python train.py --num_hidden_layers=13 --hidden_size=128 --n_experts=32 --experts_per_token=2 --d_expert=128 --d_shared_expert=0 --hidden_act="squared_relu" --moe_layers=[1, 2, 3, 4, 5, 6, 7, 8, 9, 10, 11, 12] --n_empty_slots=16 --router_score="softmax" --normalize_top_k=false --routed_scale=7.68 --balance_loss=0.0023 --balance_bias=true --init_std_router=0.0106 --lr_router=0.000422 --num_attention_heads=4 --num_key_value_heads=4 --head_dim=32 --vocab_size=2048 --norm="rmsnorm" --norm_place="pre" --norm_eps=1e-06 --positions="rope" --rope_theta=10000.0 --rope_fraction=0.25 --qk_norm=true --attn_scale=0.342 --tie_word_embeddings=false --parallel_block=false --extras=["capped logits"] --init="normal" --init_std_qkv=0.0283 --init_std_o=0.0 --init_std_up=0.0283 --init_std_down=0.0 --optimizer="soap_variant" --learning_rate=0.0044 --beta1=0.95 --beta2=0.95 --weight_decay=0.09 --lr_head=0.0111 --warmup_steps=141 --schedule="wsd" --decay_fraction=0.531 --decay_shape="sqrt" --final_lr_fraction=0.0 --batch_tokens=[32768, 65536, 98304] --max_seq_len=512 --doc_mask=false --train_tokens=307800000 --max_steps=4873 --dataset="wikipedia_en"
Below are experts of layer 9 (counted from 0) of a mixture-of-experts language model. Rows are named router (the router's row for the expert), up (a neuron's input weights, with its number) and show model dimensions 0-127. Each number is 500 + 50 x the weight over its row's rms, rounded and kept within 0 to 999. Numbers have three digits each.
Before each expert's rows: a language model's description of what the expert responds to. This comes from a sample of Wikipedia text that the model never trained on.

# expert 19
Description: Word-initial h and l. Single-letter starts of lowercase words after an article or adjective, mostly h and l, as in history, homeland, hit, huge.
router:494567533539502504499470410472534507563433528542555502537452522438497486493487476497593519454499576511443575511527497488501344434551498505539494532462441535517484447581511556473498510513463419444452585512545627448483521644527501489544512512438577536547492508507461443545586503466469472487542372490439430489538439493406402586551503584467464396479508462457486538514547481478472448424550
up0:507562451490514477469592469572488621542527467484534535526450565503501471516515433534559500561468603502576556469511541442551478536521542454490502509561452547492461545567587525526486474583474557497584492522502599481466510506484481540567554562537449501443515442452512444522505602488397425421484453481503473580584422476468506417557536595549442484448488523440545539517543609589485557608528
up1:551470532487439508489522505443569516539400542542495468527420571485499559454522465479534543505536623515393556597506504437464463460471423388528549480460418509538505541575458549467488574568492527447437481610613471452515465628566402506521415433506518560479533475504502497468542547456479524529519440474499523477481485573494518562522518563447444554512416492474490524518551381521520519411484
up2:549541510487467507463474464492559460551517512501523480429460504555532503452416369454475522553555565477521500468583600552469411532477426518569540564497452443530493464492534422515442540491450406448473519591469574519501524541494495503438451573384489438439457525529465465504480361387465441583460542486508481560416393507411526529528475492489516441495503445445421485494538514513593532486450
up3:474603549493522471423558479540479488607435408573467439449440439495586570473533515463399530473517468588476463556537493479557441550516488450545561432490497584537411441503489468512443512465475520456533530533525452480525542583469552500485476524416493501468511459538509432471503517433426527493454458541486491557404465436469471472422447533423524506548607428435590548392557502432479454472425
up4:479608515523495490521505486482550491506421448578550498567524463441422453546491410501532542457453537476409476448499459487558509487601504428568488454519431548516484356448524577463541554561506463499446489504475582443510500557535510555499510440471464504493459489512457497581434514434435406499533437446443458500519523480508424532562491643397427413431575497444457553495605492519502514480535
up5:561574584511518488543453379437523499504487552472592546590497505606483492487413468494523495485579481400479535501516467508498460567560578470569510439570354602536473419484541514476432457530584482523525458543488506449662531473426469455519531544453446528515555453519567591453535572506511467513475473534438496431441523586446464478477468486522527476491494513454442518481530471551447456512511
up6:451540401442532475478583599514458539517418474525533488510475531406477466477471574401488451529475542451503466600415553486515401481537444426508474549518462510527422453489493555524410499518430477415535478479486444468396544460496483452392611453466492621494510523452503563495545437495584476524574390500437530485512541499480467454460526543475532403433464493457533524550523580559524491526515
up7:584524594511557503474446487472561474522500471538519413425471411562548471431506442526623426506436483600495530428554526567548481577541420537399480402429432554501568461579493538491581515516450423466461585440581458516467496606508574521552505509510513454503427514453524527500452474447443546470621510439510429510513486489474497510499441465504426465514462477518491461568482484586483531494488
up8:555561535467416657523461435508520444490437539564544464474449452535457504451573446562499489526540427494452526495509393505514424369511493529460455527426527556466532498520486522434476432569517478482440529536517450480504470481414583500427558409478515468543520485547577510402534455597519516456488510466555473497391477494534454512475471483558493421562611544502426476535468430500446450503418
up9:440556341481535481570536520450520587507557408486530562574434540417496431493527445457483502526558488464498460505520420525450404556544502462425497495468481472529462504499509619439542532500537485483508530556689587498536540514505553409512508501482525490473561443517499468596464477526468544554575460503457550498531453499425454493526566476512457406469508554570567440510523525599509483515531
up10:524541435547516457519586388443492477477483610463608556465506457394518546453471492438510479589473454439497563520568418480507564533453500475478494487482467497458463479524570473519560401499534558485460513504489503486513534434448524494559536426516500452529493545439474542503488634432483460543412559448511517464501434491570454483489430474485551501623474634608465509574506474605496485448481
up11:405548478503437526478582413520498426516541468523455451486537514545575493546456394471458492505518485518566558435550506447504457504564475422499647533433495493477557455514408464481553526491495488420524519576542488422475449593556510620552473440448517545574495477548446518538515469457465507508577507566458523477515456431377526502425521554528456519497462469477481492442490418524431367495571
up12:473524449523564487573541472483408507576533510458483566503476483462491484595480467489518491488573463510464547447463482395594453462419516486422540476531457533441484500517506493472462451467510463527533481469554511485456565617474528491473531540509574454448540490499508444575393415441472559596477520534466512500486422457399455455630501485560580502372557459513542469550414581595433465454530
up13:461465509563546523562402425503473482486528535503535547397470500401493554543493482553579483514494466555486560509532413488529441488388577556534452510475490520520441563484486406509577409516525522454396482449495632506568559451531539586509503519513584458548446444549510544480519483434494510477469440560428507437603490514473527526498495584475497443579474487554533540604525511482514382425479
up14:499531486459392481570480468489470514510523455487448478442490558541571422508465449510599615463548518430513522531565582487468418458542498545495505535488443565496409454490542510533461442540464456487455456494583597446563497565387457494555547505418530508438466511554487464610463431432484525419541507417492450574476469511520500532432508491560484507366504540477528560512522629478553469486564
up15:454549562551453527510530378496452500519461434542461509472505495477521557489429466551453561461534592523525487439512531530485455532560572447513497491474418502500612507469476474524454488420444511506448554436497549482560481572512490541520440521475478514475531465471593451512486448454454446414420505532478530405585497491461436430573464634459508451449456566431514346549447378503445452481535
up16:482482440484476471512489441492575539604474441513513527421415465475480494453554504416468543452523557494537564450392407593459494486535455586480521506495428461510466627526512479472519485510513548467476515541439510442549466554516560482544440562464564504485558370498509503522601469559452426468584426583558446518561488614492488451468539515484514524499561569550511620477564506508453439520440
up17:509533523554467494542472512458461526482569542465535493515548585424565447539519416565550550553564482475498573528534479438561454534462522474452506500508438461459539423521565484490576430458468464494471532459473537484526467445487520535628462512511501473548449443483468523624551564605451419422548415546471460470510480505445451483498470569451452443381498458478397559639468426461534438547546
up18:507510580480496511467537439456366459441583546518540479501423536443544482467530442567504514609495549522528548523468585503573409504423451484426524419534490512460520348540489530510497521540446497544521485516498516484483518603491556484394522568516550462511434483417401468491407561443478540471508482472483479606585519502441459531536520498476508503501501554506527588560594515455534445579578
up19:515521549484515557524483531535487534499407573532502450499432486504487573431487566585587536490549523566461631552474424502479375361466502511502514531389435445507574490490554497491549463466452420515436536492433571447513510566482484492494484434527539554509553396536454544479522494626551524525477487472514458448497485478424481548480508413586502457440540436530466575553495475403533441512474
up20:472509607588507560532549502576564533537542541518454515419468380476522516452484567484516606570449574596491630597487530476466504506516465482511561432545514532436485499399559595452513487473484456545479560451451506444468466598530487543531514461445444433536593499601485518494444490543458463517530475567509490474503495486524432498450377598477465444434506537544456463539464527495473554511481
up21:539454521421444479503410426481534513555544486529446489549486425416580448475515511486467527491530456501459517493489481433429416516402427611505521563509430549451486455495569459453541512439531494590365475547613575464520589478446526509559454425494474495494559442474426592516493514541411557567499533460411598486531535515489462537602480485479417558453483506430487473499540487462479523523492
up22:515537491479523534501552513541438555442527395550476499494578465500551535452547513517404472578455482412475479493514517521425474494515507485461539516509454467442501452520439511495614573541492527511551496476427557548517474537508493500571514498502533649494477493432572388437495646447360441529572500496530577547539519525562540439485535552546502412448548503512445563550604500451489427431515
up23:449480554541555572486460547517542375564455524570517516532456423446544406532489520412487516590548501473440565494516473460536487437469573405502518422465468555496408487478525528494512556575512393482546465544468504466515516631597580499440431483532486541499542436565432467511509505537538518507488478389534523476512421509517440509587560495524377516564561556479489510491547461498445472520409
up24:552457503515468415489474590551539509381537574553463443433524471562475588517513533559467582477496511566437565464516513578472436520480474505596419537561506442439411519510495491509524454508505469463532514568508596534483437453545567448498545509539476521550495427465531391467549499407421448464564461370451476539486524550477598529554482563510469504487496532587507563577517547468482416443454
up25:444495524483491525583462468451443537453433356504622488553561462496440483505527485484480447443533477585382393516482551600556450465466514484399421563446435564469529451548444508452455548457545524517545564505507500486479510523466526537498525410438573453500533501536470581533440529408496504494531416469479457506514486527609497537467484626428497445543485481547431512489536563504497505586504
up26:465510544537526474531536520497477588513510452535442518528470484412507406501469432492496488453521547640489488515561568501542497500499464448552458505580440473480538456464540529608593596523570495553493448536545549488489553555568520567473477382477559550504585468474572500572578535474482574399494444569536491489533509537435461503434515538502434525444563431385429519514587485508506586427550
up27:391466530566455492484486462541457536444522466511528519567462450465428492517469428482499539533558543477475466476552443554489504432453550500545393492535447486499442507480553464497389439566429462464504526497548550409593497552552509436393504458548558501508445447424487610462424496514560444481572472476551561480458436511470406592536487567505458382454531572489476521436420504512524524435413
up28:416516569580503513511504489501480523486614457521518618473487431452478465464536487434559570415504501505483522546466441496538500530549403502494547561492452576458479448396489482405473513532476451464491469545537505474510536497487470494445495557440557632516566602528495552456415370598484435509525427512585564500505454412448427549612548487530522564434554495477473521451483549525504471491511
up29:486454512475537410442454398503497485544483601439553554403414455485464526507443462449508504493491544514597496494533528461481464516475471545395571574475466512463517476633554555484575560511422506488479540338409515509553437473462516533501503567482586506486513534518546597522528551473508385509528466402510518482533536564502394471424578549484568481518504458489467526498568542500489481442505
up30:408542448498399509533375404413512493590561458427489560450455533462568494473536470377508423489580517528576527495522522443459523545487533503527539432423502548494448479474465416493411465493428513504367552493454492469421482518472425430591551413571491485546478426516522543542514546468485475544459462455409463475563493570521546513535448551525551517499487475523447537529552500520522422462512
up31:478547491522433511366503411444456496559466493550578491548490460465488488396389493576463526516523384450489534435511517417541432526448519445451558537516430445450509419499455443490432395491562526486494474499456357471471472524523437447649456508487476504478448532462463533467527526585479395518489517484533516531526437505469532499530570481537431498448448473546473560527469480502412504511584
up32:484464440463510529564466554538528494555390478496474500508417466514492538388509483559417496518481523543478489600496515507466402516497529452498576503587505426507500580498524509495509584462343601506381504608574476440488564542389512471511467495469552502515465467513577474458570544452558396422517478417464481513488518574544420507514530484420523450495465501554492544443525413513536539508505

# expert 6
Description: Name-internal word pieces. Word pieces right after a capital initial in proper names of places and people, such as Winchester, Wellingborough, Madsen, Mérida.
router:429542427422490412426357583530484587524443444456488495505554483592440494483443592509542530544511502506428445578542513553478499516466490513391506500671497538631482536515458480498450547441494437430543512513514478465528428518499459470511494465478469404511508518534435579434496502433498466551563471483503608508545573535448516547591504445508515509511445494498469497511501544510529442479575
up7:478467528490488438411460527492541527497547474492467476472439427497437523466506460515430446462456517408381502513549373507577466516451452491482516428482446572543559505433532455412501478540622512439540485521539393508550505511460514436500543506422609461537561474578535561430506546465401476515508433470528534567567521598540507503560510459603535507423477526443521583492505537511518398524539
up8:475484529479547459537449540535482523531530406504494452503536430567445438495501447575533453499488348467431404431456518500506419563582405522477443525566452492501467464484488520597541508553465503437518453540594422533485497509490486480502554403465421599481602533476526500572538490493454564510476470501611527545521558487494569579581496460554489522516576548516492482521479427457597402526536
up9:399400557487501475541491540477476472514513435479478468455524480571475540503464473470518539482472500443507532576609530556428536482538427430415554452523464516415470510459523520485439463520563358398508529567504445478489421572474437541487508497475469469482489445438431537471472559472498585498566479535508470451541457535469494507568496359559423535392544447458417581491618473441486475501536
up10:446481456496556567529444431548377492472473502552569476522516449480476513520577528516531436582596484449507468550463537480574447567386512527439428472448474477548490471474473380569482514472573441579498482578658451473471481474478522514500486414518497409496543512426458453551478499400519503464495491569583438462489566427500524529483551442544501478495481486477508429492540432599529505414528
up11:534527493434450480484503548434515485521499439466577642420577585590504508471485520513464547457549507481493501552562420514512487478453533417464557460576522526530514456543482525442496527475450589448469460563515527508624481465515490533464441609482433420441562519470456515503494426513488453504485556530463513446527543580542395496556575540457470481470469496466513515484465543476519295417522
up12:503480536530549440514454492470566632512464457470429464566538502611657475442468533544549516526581485547545550493552491491373465430470455485431479457567407450579437450537526505544424562472489447467526417507527572541426463594510485519526507570518574428517535545538442552437534514399494543550515530430508522472528523492527477465520412485558524493500418575491489504578546492529525503469485
up13:415476532504504443461509606406471409458469405437527550520544507531441599508434466481552552481548522518523481531544474555526550455498431539502412486514416524572528444522388515472459492480495492494405484457490440467553597511417469482518503484446466479441532423472553456429500573491405490470498461417414525482518437470547517485626501440611515546431558508510481480456518476587542494487406
up14:432513456488494484496470566576517467434459477616455507499530447492453613403486602512494504528501512463516448521491483436484437513524499559510604398576473421459546435489582433564526550464436414544484458589469388465406443595530473540500543493525453409539578394471452489484537446515497490540538429530456479520515541504574469518493482577579515512502480462514551526494561592543511547499533
up15:468533469462522405377564489526470485515561419513404452468498528542360559495378473453551447517500488415497504512449541474528504516400414544479457517522471488462505422536507497496560567358495544451520480564502506435536487437422498426411556502490507473505519468514417489525492578519481499488571472412485510563479552470456519494531491607480517490528493593412370547508535482453506468523517
up16:503582477426499503508455475425456614594530432459591480502487449581487429510546510496529478615499571525476442622517516462422433476421500436569541491488498498464445468524552504488504547475561515381495401522513510509564444510452485477497551478408516548522493464493467538523455492510509532574621397501482584568479513479440443487417531523528543580543484513522417521452476524580568512424463
up17:484496453509561499520424547583525533450537499517440464470473415564620592471429476505558573448455579496461450568419526532522476484433498600425468534506525544547479547547397474449533575498565437450548487550471493504443484609526487529494516516529538443434527485534449582541556543474449427512522435459481502479499596522495457479644500496482515462580611508381480520508482478439513515547533
up18:509563475514462528531441561598489502373464530427448553510490559458510519561505587485444489516514492606458533513476458530485399506502452466487453466535465530551501489477436402558521457471473383425486565559465598408504459527510470458542511505498480484510429507614451526480551532537596550547530483486339565470459488571515471430557458464478499481528433458560409419460460502477458443474495
up19:500530355519472495399507520589484555555610427510530507486545528472552556477527506510501488572518567551489456542505453636567500583426524432466442416596541536571476471572515500466455523464502464577490447597573478411503524540547491504454427562572513500483490440568444442436514601460541480461510480547500506562519478522458455568512531565609462506513471565495574486477516550446502513487484
up20:499440490489528421451523488483513508616493443479597510485508510493518483431530563521495537521463460536491463597513518462455459528478520541509506569602487483518574543456415462489391538579510391545500533512476630544620477581528532535497469505441481451484520488546563549492464517427481486488437462578543499457541517503464481613523502475562566484502561491404561441483556569551424509337489
up21:413466462466515443467493475435498501478500546495480474505498443548435460552472513449468486457565568571441383537551583443685524555473522492518562511540514474480460559426464464622486495549459494581512486591470520429543411482502453547434429481551462504470559450529496523557430405525466456423568583476535503486560490556511491568540527565480507466489532526506447485487413594511454566548452
up22:453537511464527508540558672435490525458476489598533585532495519513465460497500521581419455444512525500572534512437467513446488493534421476454414527488510459497419560542501497429447457509537546530488543513492484312486475531600550471579459398449545421526587415448525509517502442476528447473507500483511457482458540541460482548461491458579476436512511535507404502454473465510468423585435
up23:367611409549435406439550569488468485541401503513527594510466500523554486496528562477517519474453429481451496505551578494582440476501422533347533465603445466510505544469498499509479466586536484374586508497518481412461510497492507421441497485484404448491522495552448569476523465471507534444500485519540532483448598508502507516538546545480494476561514501454539553469478565449490535614516
up24:530516497529489385425415516546482538573470432460425464538501464495514576435496449470624422540409457529406408497445451435578454430464505439474493493544484460532448499441526539477503520444479457431445463469511543461529506467413448600427548462527427408507523544588492451457510483385516536501438483474582473552542525550501489536440549484585564486549493527401531566511546516515515470542509
up25:520520462444494484490482536490595488504526450529431493425481536554435411525384539533552558483489539511523594546427456494471447489514438536486492544528436573467447486529401526504532516394556467441517455508437387531587457482476578497485535451489427480604499460471557496459506564498561498351482461493523556594496534522421538539571549506516597559489478426491490458457414552447447452533542
up26:495547431493540472434462484477499592546494427479477631529449509491498494489483562502532470464435495504571508551430436533502435553502501524466439518530446542444488466520545483537547502440495576472492509554488479402562487547523509478614454530533343424510519474461411601566536430486500443481599501491499537404412471485463447524419473493412557366525446524468471537515557558437515429485515
up27:515594524424528550477459466516558552492386508466498431524442485602439559455527466542522422536547457527463531498486480501502510475637488467443449477497460575491448566412390517598491468439454476582509553539455521477552498492545554571552512551606509498491514507451529517531503428499578434454474556390474392593518437517494541462623503456524541480507543480510522516533495490526519550531607
up28:411505563512407444473481487563517531521487566486463454581504491478515448506511506499521519520484574641519506565476423542450540568488540404356456477568462492539558527505436528546507552534512489424473436530523502416460518467512567466511423510532456517481423475376562456400556534588497579546601412480462494555525439559547511386491438493475521506530495519441501541505497575483500454515437
up29:560448600618491437553464500439431518553478420564461494419528481509525553527485624474505529548471504500378532550549448573494438458508486416516520480514528633488502488485443518558608542452492487480565550564459451554535492491436526446520584509494482573514434469510478562439553582399465537502575492498488449601502538495447545509516490633491499513516490517487492567591534485474504448507451
up30:460567489436433509562439477547440527539423511445542429518504525482465479535535565482500525540552481546494495515525464554488437469514595466406572482489503568526525541476497469480512475494485430417464471447478515546511442423532565540383613506467502438502522568495528569449512451474507461619584506404532568542621526488489507486490590461455538525342498445585457513479475425490531584485429
up31:531625482431496527524435468407508589443514426444549527487552393515489459483473460532528508553386532487548475458608434532478557502531438475476471556486384508555448442433491505496531514485475477448589532607550470494464542478449466417517572469508511532573568453439530474530535491412522611533570424490530560574489527514511438563461502474508530450564435591515523550533525468452481488572539
up32:486504446415442369456498503516540508466478567459586420489509484470465410447417611492467427479477568558463501505513518506513515516510457439393467544449483506522540469563490443565559426528578560479468588503479539459624555519549492387470563511538481453526524455495508500428593512581549469462519424428437557430456529532525476451533543557545508504476528491492499557377551486457518444564514
up33:499530462508495514483508583513380472448526463459507522443556550635538579536519596487472563477394498527503543467402455564482523509569507427501629527562484410495551448570514428573539609468545523527514542502427554485396560493522516511454494419517558556414486458567540561497542553387479532498547485465538523562462517500467419493510443439476420490490454556540492545506519476501529548505465
up34:460470485459510487485538520504518555513454409535528384528436567472545498540489545560570434535581436465515470554417421591519490517474483542394571455476439537542586497472455543490517547390447432500549452415502452563503514534586469507511511471536492502507474466557523481543436445488482541585435430437544415479482627421469428557605521525589560481502487547531459489517461502475480583556540
up35:492483461448596495449459497524553566496399415566577505476535515480513507446456467502642540533469480459477483487508417535524456437492396451452491430472514546523497515486505470486449414459443499445513397562544542497524484458528537474465542558513455582423522463476479494439508430440657496485509467459452500553515545525448537523526520365615477467608491545461525551480454466545501456601535
up36:477533476523534424442464469524488534549497453511531514527527510515354403526364569483480520406477470498450408536509395519486452559449498435518557490474499475435488471488442485494448485440528420536501434475536520477480597465406423536559468471515433450581449464486435586551538470433429610509531566438529499506425545502566531498507434523572454545491455507425513551591554504456433464509525
up37:473526473536486442491505519505381597485534553510507594488458405466496454459477504452507419478453564426476555499377498456542580584478386462420488469511490475586577530543472456495467521406523514486494560587423528477515453613575472501557595517542558492406527559497516496517485486512599495461562471498497460553512530572436568542552552439458470559554519451515487485434482579502547504438464
up38:406499460425558493450532538529585434552548463522548507507440525454502559463498494632521510524504488516429416553518529577452463583508547438553502421584450551573507493528479450464418511488439444471466412500426504485519545513559489469477501450424448488429438533524411541578454468481456441491481504457601584589534534601478473524518494513544478493526523462448505510553423499401514472484642
up39:424588544437533486427489535551529524581432434547557468413582506502528464483561468514582596499520467508543449582498517507516475570521446514458584442487536584512521495468388538490523517503463433428490377469392478490540532534538408377458547468554435482464522517499459566498437523465498484470477500521464551482546593527586504559507492530423539539521467424412562476551518539561451447461536

# expert 1
Description: Word-initial letters, G/I/h. First pieces of split words, especially single letters like g, G, I, h, th starting a sentence or name, as in It, gas, George.
router:454472576493487473510542468482520503523415494476520518455475489447447411500491509427516576461480554515465551472537539476488408564551534500465446427518510524444546427549595463447449473538467478603470545531499479570466414506511608621491604405526590522501480488498526539587474502414458571512470398542579471575505479579497460565444621540443577521518528486506491455442431519489497441427513
up2:463543502463460513513582548443542524481506470512439499445464492498533540593485519548621484511574531474495457524529570496441545456508423523496463450503433565480478495513468527446543493611499492532464544510534459448487431503552501557552511439512423547469518488460465494579508573537456481656502340450489466468532461563651489525579471487440419493444518421431469452514423453429425557476501
up3:495470548457547376506441529483566533420556485502490505466464493463536513426520491566468540537480455555472478441446461554525444477411447423573495512516455490493484478502607524506514438481595501656478505454474422489478496450486513516593552525532591371504520463555521529501513447504459515522441523577532480601468518555446446496545560342436578536535528512531462460541427430493446511446495
up4:470500593426465464477444357483498539492522481445440505440521447493460436455489340549441518493479607544445505475519550552440515477418510543515537480538569492544481563484496454492483456553527487480524493542413589459484515478465567580490563442418563477467539508535503534446519407518481465499475447572497405581519533620480472461611457543452569566473448527538465486532440429484437489470528
up5:473473522538525432485436395532498545512540482495457498420484505473533511456475505482540581510425528509485473501617459462509511528510492479465468522517392469354520554520623565540533546514423507534587531471454523471490396490514532559518490454458473512557478415524458584536488570392522477470464398532418444559581520502501478524514567563467466583474433514490427589429422563462561473537566
up6:547588516506534454510433508475460545488437413544501501470432443540452582512517460517500484523522487498570544532587523490562457627481527541482527502352578612534517438500446448480478416459501467452464544504464523534508494449421486527544616437567603532504402487468492495489547460454442551501453412499513406555486454614528541477543424528442535469535497498559503529571485548566551462537556
up7:543484444499570396444515466562534597488519417465522505404445434495493606425474575530494503512526477510480529448472559531520421466461476503517552468503450510555477563584547430430555493510396623469500483535425481465484545411571557601604481485572512507519553520517510504567408589441477519467583516459490472501547526520513446523429496519397485505552476517614463483473470531538504503437445
up8:522445509454558433479566523500526561402491576542514598456504517398625412446468568501495583458497556564534465449503476503492491534567432479496549478530499522566501438524554382434456479470464540508594450545492537487565512530497594552515537515535586481453529472527625539523495481476462478454491419501528428540563503472438436535410571507542497522509491499392524555468476584502401474484563
up9:486422509536478575423479577481564508467475531483508567467480489539487429489493475409524605503509450473441618579507525487493470469503466480446511508453488422458527497527603511520557441458453443537428523454404468501568457481509523578478429508531539507493485451415578511461576501472455552466495440572518526418525508600419531569408452401473523628500540547472428555463513530489541491547614
up10:471576464529429450549495486488473494469464523529540452424502602482572473456425490483599479482537493466462590560453525481546406485473497518533531593533384472458493471539541507515455531591606432446536524567517556564495546420453528503409479528505618445490541498521448525460516529520555531471517575582488523543438467513469523621405452439579503614510444544562490470494488525403530469509486
up11:452513517556531501597503453528540509521546462501465407452406450487524580471524394475566558561557565585421575531421501492614437469429483500518506496514459625495494478516545417470566490514508522505512525510421511537468473499446406458545471528579371478463472475432491482470430547464458514529391486581561524465542496488394523582471498530502506535511462470467537414555541485562427529554519
up12:515486484571633523516506479416574507400436422487507633503546477568542413486429481520570505503442486553419455449550479515533379541493487467521447481466525400531557431540563498518487497546488495527512509534506588513474442483493619492414524439468638458501558485593522507524506495470533551486445504489504484570482561512380488482404526489536475444468520473420498543554536509473491525425478
up13:515568434411514559518487432481500481474477461501558539467463579580500535535448540428559540515418510510474456487506567431544530558453568476502507536509475456542437555480579550510596507491428490515440492496499526454430372438523522563395526503538484630540455648512517479548515510553446534537445423499515514376542520546559430578517489441521550535511505553449442516539472422453444482545451
up14:453576367486417448526494458558431488585380478532510537393426488405543449489456502466440528441518443514504465531557525429502523571493474563539489503507449517441431562497370453508480553494420450541509487478572578497405476480578467524478521421521578472432420530510471521512394541480506510508524449485499408435516524500454541527522479515497612516517477507573430445472540545514521441531550
up15:476527508455526414469538519601531476480451434531499479486500598539449552530447420517505527631491551539462499454547502506482431568603584431568551458533470504475493498481483467479495428480488426516466554478496514497442480509506475516561498555453483501503412524438448494524516535481361428445466445488499491548472570587378533536531522471490505512525394561454464437549375386512579469574553
up16:538502528504564528495434539474517525554435506488505529454502439499455475530451498437560465443406513469386485509572506508431504553564485497358492429520468562503490423479508487491463510548487455492473538522487437617464435514457549555479518457432444491541349485545537476589514552413493534470486477366601513604536450562504504567480572540520487452473501555422423525506416491491422475441527
up17:537477433480510548454442435487570513530508485467494535441489544476512415463506461581645533429499504562389543480558553440495537598495451611452485493618516565601444498527548389505521425464484520526514494576591496518437467509443518616469547494502462483522476515555523516576569454458520500504505464492537516556534512424492495494540593557591465540550453450475501488541524483421404449464479
up18:452545506550486470567480469498471525572497522490473508441434494446394501468547415487529551523572434514498483515494462505527484478374488500519605476503556471526390509529524493454495595548490471481405549531487406515517416490442475438515476541446446461535494501542572548595451484474413506563503489478510493498502557558431461457463629496504554543444382542416561457485526466528515642465609
up19:428542521510490470508418467570441579629568527459439471499463474499413471508486448519484496501480508509478519443499468566471428499516509495519522553548497474477446417496557515405485543501519352479515497488521546596444529446618530504484479526551529554507665523534546512553495439538470640521544499497502498486520490488448479501563566476500549498424515645583481481594431554441517543487513
up20:605517513566495571446493548509628609474444417502549418489490508486560423530391525484560569613503520518482487522517502555452491523522472506506458595526454470526499524441564477510420486479512578550427547481539492605446384509470539567493483447430469508441489421424508470546515455452518459473513448520571473562443581474505461441579538473493571492453490532486462465414494472389514540459470
up21:497509528600601410500474355462501552469442481535604480550549489498432504459537490414520566409413448511404483392546418502504509505542454548384520464498444569484475411443543546537493536536438479542459485559475492492525525486535558488428481453549499539495534472580429486517483388454508488454519444441511475523524496433520442527507534517601544524472507456520557551436514533464404440540462
up22:434521575527444494385478504410491566569513496486507538402507478485463563521529419511540454528484446479532517415465552505477561477500581531461482552505509526560507422488472563471472428526508521523463510566503506486451529500447414442471485374513538532495549567549539484513529424435472595461403465559506524482522482571628445465550508498514565548379448562479523512507405591449483517522369
up23:432430423530478517536482524466494548492491410465445470432480552546537431397498481497565468506473548486517532543438469605487541471617483457544554492424503470565504498433617515418416427571524467524507540495538517472474466579507536565516471612528532498539550427457548483506462512358466558538548538548510448444522431552438521556403419531437462434524471483510475482525535464532442500446411
up24:474405470451547430468494492548475531554571452503470496497467484462506501446532499516460480396551459456527485562345494518622444477548553533477501465539424395403443564500487499473427390572565534470494555587445564447537545472433549546541455400390448426504494507420489472536443508468495495508452464541466399562541556544501480536445435481527547520507510502499516475531474543441451446461532
up25:510461460600526478591537450577444411482572592500548455416567517514466471560480543421465473471502480534529603507490489409468514436391462472511483470481612405547468507538430527546488435521594456515519542518468460544511540536506520488505509418540537432492462474476515501627495542457448512499453349547523437444455549499484498446600510529417530434496491551470540475568443471529456493456460
up26:482469563480504463494578465468488534562545464467478473426534491478443465514521458482551615465483614540553584485555490529537505472505551496499438525499540553495482545482414525617528431503451526549570507685530497515511490454497556473527547497469498403375490486544507565552491476506487565438423429485504441536480493578576498527442602616559517479512555511501436459425463552482540514401506
up27:457475485374568442588387502471507497540473510476506474573493555476552449442514484587506475595486484476511514580446493495446432507488527481476452499513506522500553442510538484496507431411465415561457518546567504528618442467456543543535570409495544519460610403491460509563461485477456489536557446469564485547529473517455534433462476554443577501572471491389497529473497554602537603413545
up28:479484483476498418518462492413494503469514447514436556483414442492426537506524587474528542517439524488538500519523412495443484468514525474509503583517449528571453390438562498475544496543516517433465475531507464580470431531499454578530560444523419427504563519529471389602516499434387515433632517439477458488538564521446570447523495500490537521342494515551454506527406589521494473468434
up29:529525467483453544535552541527484546498467496506556459498446488503453353549504483474416524494596502468479513574499484472528507547467513453496528509539549515481462433447443451427478474529477454455385563509470580441435474495539527519480523564500515508484436521422526488501468522465416604388450527543553525395491588642369561523421445502553604607439469503523515452467554482500480466490459
up30:454407461495526509439504539490471602553517493461492532443564526459404404488483511455553614518469435507512522548537510498395468560487452414507463479495545563572506436607515429472412480484587536581452512511474564551489424509470467439456534536483454546481494526557456456548513601507421425582523491457486517550523487526484496460466511512503497513562419489412456492408586559458591577431444
up31:460487491506398415500562475470487524466505492588563506581466504536463538444494431466513439505472480534479469526554627505495417530469541533535633441553487591638392511532563568539472449509502493500480535484493504531427511540516511509539509437427551495446511567471625475520536555563478539494470362481481537516577494484536411459496558398526577540527540507455483466493531548495475391494505
up32:379511546454458479489542536547530497553437569513484369537419530562412485519446548489544490425590508483538444528457513501485453528493510531510486579421457553483505489479485487406480466539416522552449502519516452494512378472511463530559487602529499528391477454536582533462414472509500489478413455450507356528480590594488520495563624522558567464559475491534504541502475469506509427520487
up33:494450521507513448434526505468495523514529503554504577457470519521523479564547424464526487463563537538484596456463513533457515485588513506437592457492456502527491482469532448430476468477470453480488549503498460461473418550439478544578552444494527558418573551488480538570487448494468453514474520394493520521485539580420442629350456463481494565531520591494540518540390298552466482502513
up34:526522433473516488526476478591513527553393524514496507414503469437406498520529574445548545470448583497495486453543569490510492558577422415473466528573598489501442481467561504515401510550543439439549443495641495539492479474608527565477493410464525495485535492452503581517548488374439571463527420495557505514474539473527430525452543536504500537524535566478540445419544596574523499445544